Experts of a small language model.
Experts: 80 experts in each of 11 layers, 112 squared leaky ReLU neurons an expert, a sigmoid router.
Training: a variant of SOAP for the experts, 425M tokens.
Below are experts of layer 3 (counted from 0) of a mixture-of-experts language model. Rows are named router (the router's row for the expert), up (a neuron's input weights, with its number) and show model dimensions 128-191. Each number is 128 + 32 x the weight over its row's rms, rounded and kept within 0 to 255.
Before each expert's rows: "comes after" lists some tokens at least twice as common just before its tokens as in all text. This comes from a sample of Wikipedia text that the model never trained on. Tokens count by the router's weight.

# expert 72
comes after: " |", " such", "|", "N", ":", " km"
router [126 118 126 131 150 137 113  96 104 115 105 181 157 146 144  72 103 118 110  89 151 125 151 113  84 142 144 137  87 136 116 139 139 142 120 127  84 172 110  70 108 156 146  75 158  78 106 144  98 123 117 151 118 115 166 135 155 141 161 143 123 183 125 136]
up0 [161 157 202 124 189 146 155  90 147 143 130  89 146 145 121 152 159 109 159 166 134 156 122 169  58 143  99 114 173 166 187 110 172  98 124 138 176 157 145 119 150 135 136 127 155 108 161 156 179 185  78 158 143 159 148 130 154 136 145 103 115 124 124 119]
up1 [114 114 132 154 155 140 197 138 150  79 129 135  98 176  91 132 218 122  99 146  97 209  98 124  85 120 145 111 150 153 172 119 136 110  90 147 197 102 161 113 173 106 110 106 117 112 153  97 112 150 133 104 115 107  96 122 155 114 161 118 138 133 172  97]
up2 [ 92 138 131 162 151 103 128 140  95 222 132 118 129 154 131 158 100 126 136 103 109 171 144 139  72 150 198 106  81 140 137 155  91  99 132 139 174 148 155 108 150 119 103 103 154  88  99 158 145 137 126 122  79  77 146  87 127 110 144 106 104 111 142  99]
up3 [ 79 144 125  59 125 116 192 142 138 101 208  90 132 128 181 130 111 131 168 104  78 105 172  96  80 152 131 185 138 132 122  78 121 170 153 113  82 203 136 131  86 146 184 141 103 153 155 169 167 152  80 137 173  90 144 138 152  91 131 150 101 107 111 129]
up4 [120 104 106 106  99 121 149 104 164 117 105 136  86 117 151 160  88 199 138 129 132  98 174 190  89 120 108 149 147 171 123 135 106 170 138  90 128 113 132 147 111 104 144 162 119 129 113 177 208 130 136  61 132 107 164  97 153 129 132 142  99 166 122 111]
up5 [ 76 207 160  95 150 131 176 148 107 132 176 129 115 156 151 145 112 168 152 125 155  91 141  93  92 115  52 136 150 128 156  90 169 145 205 133 122 147  82 116  41 138 151 144 156  98  78 124 103 154  99 156 143 113 102  97 141 102 166 128 158 150 146 148]
up6 [132 179 114  73 102 134 193 122 177 184 104 123 111 130 157 133 185 133 167 147  59 138 151 115 125 109 113  73 127  88 107 157 135 103  43 108 124 155 142 141 109 167 162 105  90 129 189 126 107 153 122 120 175 108 138 168 175  86 120 140  87 143 130  76]
up7 [111 140 123 113  99 119 101  99 110 137 106 118  98 120 188 138 130 127 139 102 118  47 175 118 107 173 170 126  69 106 171 125 142 145 125 104 118 102 217 127 117 168 111 109 160  88 135 112 126 129 119  51 125 123 113  69  69 130  84 153 168  61 172 145]
up8 [144 104  74  89 204 107 143 105 143 141 142 169 144 107 127 151  74 144 132 132 134 105 104 134 105  58  92  99 127 160 123 130 166 126 171 166  93 150 146  95 155  95 115  88 123 108  90 105 214  98  70 159 128  94 140 198 165 185 141 141 121 106 113 131]
up9 [122 170 154  64 105 128 149 129 141  70 155  97 181 149 153 135 149 137 151  96 127  99 150 100  68 174 137 104 156 103 190 154 111 102 112 159 153 152 168 114 138  83 105 163 112 127  75 137  84  98 134 126 137 150 117 120 125 167  92 132 107 161  83 146]
up10 [ 88 182 138  95 100 165 124 158  85 117 153  85 151  61 116 148 158 144 155 102 103 166  84 127 176  96 163  78  79 129 135 108  97 126 137 119 101  85 167 108 104  98 171 130 132 121 101 149  53 168 153 155 170 133 158  98 147 161 115 122 188 145 152 122]
up11 [125  87 117 172  99 145 159 135 101  74 146 193 136 162 173 149 113 112 112 151 132 165 183 165 162 186  53 194 120  64 127 141  79 138 121 100 110 156 168 120  74  94 117 133  96 149 110 134 128 185  83 177 107 149 121  95 130 195 131 142 175 137 140 137]
up12 [146 123 136 141  87 126  66 150 111 149 130 109 141 101 105 109 103 167 150 141  91 162 169 136 130 126 170 145 143 136 160 112  94  93 129  69  70 126 142 121 108 140 174  94  97  73 113 107 128 160  72 165 129 110 150  64 171 117 160 100 130 122 111 156]
up13 [172  82 120 131  86 129 129 106 132 190 104 140 212 132 125 133  75  67 119 137 135  92 107 111  89 108 123 160 109 107 144 157 106 159 144 106 126 131 134 144 111 142 184 109  95 145 167 122 168  89  77  89  57  69  58 116 127 125 129 178 139 137 139 146]
up14 [111 160 130  75 150 163  96 184 117 139 145 134 189  92 153 165 145 132 143 104 143 123  89 119 128 135 119 138 135 155 154  33 123 107  88 153 179 101 140 149 125 105 175  76 120 103  83 128 165 152  79 175 147 140 169 127 144 111 132 146 170 216 111 102]
up15 [110  97 212 131 207  83 133  69 116 118 132 138 114 127 184 106 129 125  97 107 109  69 137  64 115 144 171 189 137  89 128 134  85 159 175 142  98 170 112 144 124 121 107 166 116 127  98 105 166 166 117 136 131  94 177 133 145 153 129 154  59 169 108 159]
up16 [ 98 128  94 112 143 171  85 106 100 135 198 199 121 147 185 139  92 111 202  99 175 100  97 114 134  81 104 137  99 153 144 108 153 110 205 126 154 123 123 117 136  80 196  74 129  93 162 121  87 172 119 145 123 125  96 176 185 118 109 176 121 140 168  86]
up17 [165 199 184 164 152 123 178 101 135 126 113  87  88 149 124  88 103 122  95 141 111  80 115 180 137 125 109 127 162 110 126  70  96 141 129 151 126 138 126 159 159 119 135 175 124 141 136 139  90 155 139 124 100  87 128 153 114 198 132  84 141 133 163 132]
up18 [192 106 163  80 144 159 117 114  81  63 122 152 107 180 149 138 152 108 132 124 190 125 100 156 162 111 155 118  72 115  55 138 150  96 180 129 147 112 103 106 124  92  78 166 176 193  72 155 143  66  47 124 127  99  85 139 127  85 123  95 104 137 120 106]
up19 [145 143 148 138 114 118 102 138 167 113 132 145 206 143 128  66 126 148 116 158  85 123 167  83 113 149 147 115  90 128  98 174 109 126 147 102 132 161 127  94  47 111 168 104 120 105 110 108  95  73 126 119 173  91  58  86 127 104  45 107 105 130 118 134]
up20 [172 122  91 128  92 131 136  97 160 144  84 121 122 151 132  83 135 104 124  88  71 143  81 102 143 110  90 157 140 159 114 128 128 161 130 129 140  95 107  93  81 105 104 121 162  58 175 117  94 138 161 125  92  51 107 161  55  90 155  87 129 183 136 103]
up21 [103 137 153 155 112 145 140 167  85 144  77 188 101 112 114  53 129 122 138 124 124 129 126 150 127 163 131 141 148 138 152 164 100 165 165 140 147 113 117 119 103 128 115 141 170 155 103 143 159 132 155 169 120 110 140 122  89 146 129 116 133 159  80 150]
up22 [102  53 100 101  89 154  98 150 126 150 120 124 167 134 172 115  96  67 140 118  68 134  96 156 111  11 141 120 119 105 163 120 101 130 137 122 117 144 145 109 150 139 146 154 117 128  79  93 146 117 123 134 141 122  95 139 128 124 156 129  99 152 133 162]
up23 [128  64 107 146 133 123 103  95 123 162  76  94  63 178  70 158 150  57 130 179 127 179 147 139 160  82 123 110 141 169 189 108  95  85 124 137 127 140 111 141 139 100 110 120 129  92 127 126  75  86  92 112 151 144  97 141 130 104  68 149 175 131 138 118]
up24 [ 69  92 104 147 132 139 128 140  67  81 110 127  83 216 125  86 103 157 132 133 100 201 131 136 134 158 135 144 140  74 125 194 101 161 170  69 193  90 159 150 146 142 144 191 139 175  93 138 140 133 145 141 118 119  47 141  96 110 144 106  95 154 108 155]
up25 [132 125  99 126 174  48  94  67 133  65 131 133 134 201 125 109  94 117  56 142 128 103 146 147 190 145 114 172 130 115 102 131 150 101 138 105 119 135 160 145 172 199 165 128 142 185 128 130 132  86  87 161 112 204 133 185 140 120 172 129 108 128 118 154]
up26 [183 120 139 147 102 144 123 101  76 107 150 119 123 180 144 181 102 127 187 122 138 124 151 179 159 137 149  97 147 163  71 128 118 141 103 131 142 153 123 138 187 108  99 138 119 149  81 159  64  93 128 105 144 172 129 141 145 139 139 149 117 197  99 122]
up27 [141 148  84 131  79 155  78 112 125  93 160  93  42 151 158 130 135 152 113 150  97  88 169 156 137 164 137 159  98 151 155 161  97 166 133 117 144 100 110 155 187 131 148 107 119 155 123 173 115 116 198 126 152 111 123 152  65  87 174 130 121 124 176 109]
up28 [155 125 137 118 104 123  90  82 231 106  96 139 176 147 104 141 153 114 128 100 148 126 137 128 143  92 124 149 110 156 158 190 141 111  75 152 158  95 132 105 109 139 143 140 104 168 147 189 137  79 114  96 142 106 125 138 191 125  58  59  81  68 109  62]
up29 [136 135 115 182 126 143 169 111 122 151 129 199  88 111  90 117 124 186 145 159 147 136 154 154 134 145 156  91 121 135 150 111 144 112 126  73 110 125 149  88 141 131  87 137 172 156 144 156  81 192 149 119 103 148  89 124 131 140 118 139 124 106 112  97]
up30 [116 107 116  90 100  79  96 121 128 172 103 203 127  62 137  78 166 120 152 104 141 135 172 167 111 134  98  90  94  94 145 147 142 118 121  85 122 119 156  88 121  74 112 127  81 129 162  75  63 109 122 148 173 104 166 106 144 114 142 148 100 127 153 121]
up31 [105  91 127 134 107 118  79 155 138 160 111 117 140  73 121 109 171 164 187 109 119 154 128  93 126  71 212  82  66 212 161  97 117  99 168 110 160 203 154 118  72 143  84 149 140 178  69 137 122  87 152 116 178 136 147 119 165 180  98 115 111  93 174  74]
up32 [156 111 142 122 105 141 118 128 161 103 104  87 190 137 186 133 171  34 131  99  48 125 136 208 151 145 118 105 159 133 169  45 120 155 171 127 128 162 121 105 118  94 109 134 105 122  92  94 131 134 117 168 105 134 174 160 117 113 146 183  89 156 141 126]
up33 [124  88  93 184 122 155 112 119 120 115  51 152 115 137 127 128 114  85 172 194 139 149 140  94 109 141 122  97 143 163 146 103 149 130 104  79 172 206 123 164  77 186 134 136 125 138 118 126 191  93 175 147 109 117  98 122 143 158 107 138 135 112 198  70]
up34 [116  88 113 186 149 111 119  99 132 104 144 128 205 128 154 146  70 140 118  78 128 120 123  95 138 171  85 166 103 183 108 129 178 157 194 169 135 122 132 163 128 134 119 125 150  88 134 108 110 101 104 137 129  81 116  91 143  88 143 107 221 138 109 124]
up35 [149 142 114 119 137  79 136  89 119 134 135 149 190  97 150 139  96 108  95 163 138 150  61 169 106 158 139 115 169 140 110 204  69 163 197 122  93 121 172 136 114 156 191 162 165 119 120 143  78  86 157 113 148  83 113 112  81 176 113 153 125 116 145 123]
up36 [ 95 126  89 158 122  93  69 115  66 145  91 189  74 128  98  50 144 170 142 159  57 167 150  68 113 152 146  79 169 114 143 125 135 124 140 119 163 113 142 116 108 108 121 146 185 123 135 169 147 139  96 169 133 124  77 137 162 123 108  96 190 118 126 156]
up37 [133 103 166 151  68 103 134 180 131 135 103 116 179 110 189  73 114 166 121 131 165  98 159 151 142 205 189 141 123 132 155 116  73 114 145 127  63  70 107 157 135 137 154  95 156  78  98 148 150 133 101 183 106  96 143 122 115 185 114 161 139 105 138 103]
up38 [157  83 104  87 132 173 166 139  90 143 105 161 150 112  99 101 110 133 141 132 121  57 116 137  69 101 142  99  75 103 164 195  91  51 113  92 105 110  86 126 155 140 134 127 163 116 123 165 163 148 135 101 130  60 152 159 180 144 154  92 115 109 131 153]
up39 [130 167 141 164 145 131 123 118 112 111 121 176 116 169 101  69 125 120 150 118 104 142 103 139 165 129 103 170 123 190 104 119 113  90 144 132 101 121 151 172  75 117 150 150 121 102 105 130  89  66 122 107 165 167 129 144 164 119 111 124 149 139 148 150]
up40 [165  56 143 102 131  74 176 147 154 135 129 123 174  88 136 138 100 148 177 156  85 131 155 196 103 116  94 164 108 144 162 158 135 134 148 136 137 122 130 165 138  87 101 103 121  67 154 128 110 110 110 126  94  59 151 113 163 114 144 143 100 134 172  58]
up41 [156 135 113 136 133 113  79  83 152 133 129  99 107 151 131 132 232 111 132  65  90  93 152 107  97 145 125 116  58 125 125 113 145  66 160 105 123 151 159 173 141 121 123 158 169 183 154 138 165 160 122 142 152  81 125  83 149  62 114 157 139 166 109  67]
up42 [136 135 101 138 117 142 150  76  99  54 163  68 100 147  99 109 142 149 158 126 119 145  81 104 147 121 127 173 109  78 169 210 116 156 136  96 119 163 122 130 125 139 105 160 139 123 127  92  97 146 143 122 117 117 128  53 216 145 108  95 112  93 140 174]
up43 [167 115 126 169 156  91 136  99  53 102 175 143 187  98 100 134 105 106 132 191 117 175 154 118 153 147 126 202 185  74 135  94 126 102 134 145 154 150 124 126 139 152 104 125  89 140 134 158 138 140  93 117 108 142  76 130 192  53 170 182 122 134 124 140]
up44 [ 77 164 130  59  79 184 123 139 144 171 152 117 116  92 107 112  54 170 171  91 142 147 164 142  84 131 124 125 157 111 104  63 157 114 167 122 135 125 113 103 177 144 157 101  88 140  87 179 152 202 106 133 166 161 164 158 126 118 174 108  92 134  76 151]
up45 [151 147 117 107 142 115 159 156 124 114 145 136  98 152 150 160 130 140 144 146  96 164 130 155 115 131  65 124 141 131 108 132  62 160 204  59 147 147 149 107 108 127 112 119 116 110  82 119  80 164 163 115 109 151 125 168 106 115 158 140 140 170 134 139]
up46 [102 121 113 151 132 134 135 175 227 108 130  89 185 104 157 155 149  83  99  71 112 180 113 142 171 138 158 120 139 110  64 130 133 157 126 104 123 141 151 125 121 124  97 127 144  71 127 122 113  88  57 118 115 110 123 180 127 148 148  79 130 113 103 172]
up47 [ 81 206 103 158 134 169 119  82  73  63  75  92 129 144  97 139 114 110 156 149 148 104 189 163 145 129 127  97 111  87 112  75 170 171  73 211 126 155  85  81 162 135 149 104 127 157 159 142 239 138 124 123  28 139 131 161  94 118  91 112 124 127 162 123]
up48 [131 115  63 147 111 155 130 156 122  86  67  89  69 111  98 146 116 174 113 132 115 146  90  97  94 120  85 162 152  82 152 147  78 169 147 159 143 130  92 122 144 143  97  93 113  57 169 131  93 120 185  91  37 123 127 137 127  71 125 110 110 153  91 123]
up49 [ 93 172 110 110 197  46 141 159 117 105 146 125 127 114  97 166 157 127 128 169 158 106 177 124 153  61 149 173 145 131 129 168  79 193 147 157  54  90 185 143 133 159 114 124  80 117 157 166 114 158 139 132 148 152  87 109  85 121 146 133 132 131 127 192]
up50 [202 119  86 127 201  98 141 135 131 155 163 102 139 143 146 120  99  95 120 120 168 102 152 142 123 133 160  96 151 164 120 118  74 114 103 107 155 102 126  91 193 177  94 127 183 121  99 136  83 135 100 170  93 165 126  86 165 133  75 156 185 140  62 117]